{
  "num_hidden_layers": 8,
  "n_experts": 96,
  "d_shared_expert": 64,
  "hidden_act": "swiglu",
  "normalize_top_k": true,
  "router_bias": true,
  "lr_router": 0.000456,
  "vocab_size": 15857,
  "norm": "rmsnorm",
  "norm_eps": 1e-05,
  "optimizer": "muon_variant",
  "learning_rate": 0.0112,
  "beta1": 0.95,
  "max_seq_len": 512
}
Below are experts of layer 4 (counted from 0) of a mixture-of-experts language model. Rows are named router (the router's row for the expert), gate (a neuron's input weights, with its number), up (a neuron's input weights, with its number) and show model dimensions 0-127. Each number is 128 + 32 x the weight over its row's rms, rounded and kept within 0 to 255. Numbers have three digits each.
After each expert's rows: "comes after" lists some tokens at least twice as common just before its tokens as in all text. This comes from a sample of Wikipedia text that the model never trained on. Tokens count by the router's weight.

# expert 3
router:131107122153092100144134113171119136111065095073154101054127082084176119124130101079107149057082162125119140111076087137108126176140096145119107141115096159136147077179121113164185192151119140122118151102109131125084128091056072119082093128150135108082142121110151111138189067129105121183109057121139161162182097157133141141130157134185166127099161114155093104198146104131103153095146
gate0:097108122154104081123113172081114135143161159156135067176174112128124149208163137076115132108164079146115108134132119110136167150085134127170076082171060108112115083176102202102139075149136107210182071086181140193097127178112118073180114098152080087135161125081124125099127080122171140149099130119115132091153123163148140114142148140130133126186143148138103133105156119126128168110099
up0:145158165120108120146085084152131142142121141152129147078137107174153132112186169163097080177102159072119095083099121177082151120108091127107086197154111166138156067142101173165124129138158105136153111140125128100046123087074064187133105102110122105134074170130139137100162119079134147132105127122108149139129061092140162136101123116098164156154126183099080188130118044175145087161139
comes after: ", ", " (", " in ", "- ", "| ", " "

# expert 29
router:096126154088151173171133161153087138120103126153134180128124103172098110136150097156156108088193129118133156061101129101081134155096114151092130140120093158137128115157127100157175131109141091117138074149202096128129113143069067138136093161097157143151150124093054075074118066083154114101182156141145107093118118171123076118144162152160147081122200182117070191119079121171111125147108
gate0:102124126158123141164097139209150116127117086167166103106096131140079132133131102127146102147162104110134114123147106135128157116070120209113127114155165137179168104142157114192091175128130105136177146128156079078152115124156119113108102152078129185126152219095102128201116100173137099165092124117137173111106064155093071155133124128125102107158158088099102196174100135116092095089205
up0:131110090132134080133091085143147123103178116134126089155114153105173099160170157128093097101129113169103105047079185147083103169184162150083147144184058170098092090114131127132141065148164064122073153075134144122098158080107082174105131188183130107117115104097142142112151071154167116170136096148067152106138151159115125174132138141119084094135112116160116137074151109108097086124136
comes after: ".", "–", " ", ":", " | ", "/"

# expert 90
router:079139120098114137135049120103137131145166204147129044130133121117119094123162176126174098170130154099083153081157115124169071157139110117096112067129062118140110116120148109161088184151096150154175124125099179132108158122108114176094105127118105134147114186059179133199181102117096085171106138171164094147089107152138152120127116135125154112107093172133085133197161115074108158140128
gate0:202130164167135105104151118137221109092117152167137120124063092155135173114130124151127080088111127058147080142116131115144150127126149126093148141124113114079161146124116174187080132094123145166154143080084171151102074151139148161182116111138093164113095095130076160114190179065126111132112116108124212127105084127188084135087163119093190090133094154136109124145115130181160134105133
up0:147162128198112144111147137141116137137107120084196193183119129109157200090120133136134176137110105127177162121163161134128147134107135131092124156122107163098127065097124095220132090143124199163115131158070090131122150121087144136126141115133107143152141140071156000110127117156117080114191152107099156102158131120133175167172115161160098119132127175082115100126082142109122154078140
comes after: "\n", "3", "15", "17", "4", "18"

# expert 28
router:132099078117088155107125154103100084128159127114134113131106192146091115168106075068097102134093088060115139077085137126122122130169124144145128159142150143122145142098176158122130131091130130162113106071149091162122106059133167130115134118143056095102119086107092109102171121197163131135080149164141102041108101134110178140104181110171154159141158050114074135135150074139133150044112
gate0:123103082126126110122168106133116137101130082135192135029160145129114137163125078153137096128194133104142139142107114092157120107163191182184147135074113187155178160063136116092112074164144122146147115113128107143145147150215155056169130104098075140111178087111140106127141050135129064121131138111124113145117164119162166154155163090144121097158158107151140095068144129093165113110117
up0:083137156164130160173187151195071076140157147124149127121105115114129165145189165113144146115075139181097120137169161141071170117159144097124116134117196118106136139224108090139154202099092158095092174082140153130165130146108130130171134130113147109107061114103148110134143169133093149125174161170097138139104114116145107069117121122097120158081126153065100137100137100183083061146100
comes after: " | ", ", ", " (", "| ", "; ", "- "

# expert 70
router:152132127118105083133123168145148116136083123171089130104135138075148162160201081121136107127108079169120165162149171149155097131084119174119148089087141109132128186130127147155078105194070205128156100068070088114147135150103111147057113074138147089169179180102158077144118099164142159092134092180156157131177123150088148138123109156094096184125187130113167114111090148147134114099121
gate0:157161118119112109132087106161162152159093107104122147111136164087153167123131132110144132121100103171102105190085157085187090106088127118148170076117069162098116151146135140157079093079175177105123104146069092119145187123086155194173104049154149150108123170141166137128133102159155099112137155115096142111121125127109207190085151169151135159133134204160139136140038087121138118124131
up0:129142075117094166157159144138118145139154154111129061146138147116134158113141117123190099104154093119160101078129087128126179073129094127143112132112129100179184157106154100123158092197153091148094143156073120163115120082204104198128137106179039119093088130118153082133098037107171147149163074109128153134106125173128143157147120092112066077150174120138136135111150142156155156082130
comes after: "\n\n", "\n", "| Party", " |  | C", "″N ", " |  | "

# expert 85
router:097148142124096161127106138106188136183116156135130114140160082091152069119188181164156154193082151082120165071145129148203139147152155132104169082111104133167160123157174109137094203140108172145185137101114190127090165119151170153085098140136086150126134154039085098154152117147105128157104167141177142138102137162125110093127141099092104116141084147116129165196144102114140126104080
gate0:110158124110139142155140092142094094143147168114126189118132144085072113145073147103094103195120127097214107102121097130128175127163168072123122091141084116148110105105116149142120164137094082121125137157100156139145093114095115146134114112120122185068129211128133124131096101077097124065135096193137114115116150197146137164094109096144039137088173077098213088104112099128110161119150
up0:140136146100113087115171144116117179173099096184128140104189123122177203080103123157147124094099144137166103109135163133062176154148136098125168127066097084135114106138144113166120171138145114103177119110109153163143084102122110149137120155075119121144115127071137095087077169092126068200106149146155152145159151072079112091102125109106162097086167137124135062126061150117126043112161
comes after: "0", "3", "1", "4", "6", "2"

# expert 42
router:088175178161146157160163126143169117122141090114109170157169158118170130145183138129141105098181142127171129121142099179074144160178195089141138158113083170122105118168123123096090127082153150185150078136099086095167139145143069197182145108147152183127091093141080088114110085116154161107112109102097197091150156129147099113135159119175155143116143157164129117151050129146095081162152
gate0:117131067165142123109124122109111138149139119107171138137157171088169125163155171156184129118116131147104152106087158208104145106080143085145125186107149104133134093168099097161181117099163125146162085133157132131121168109036113110123173068084186091084145110122102102119150141138145192129083161151187097152154088141127081168129148069129073185077130108152100125084098152135186119091143
up0:109105115168104138121139133141092138102187070092122092126167106100163116146086153122109107123132128124148104112114130160102193141062111061160153132075157162183092197192149109147116115110128113155010148114096168126104144146146140112119105047147111090174115141061066137151102070161146168131146145154151143079140117108098120140115154122098124104117192156069115131068160141122141123129110
comes after: "-", "/", "1", "–", "_{", "2"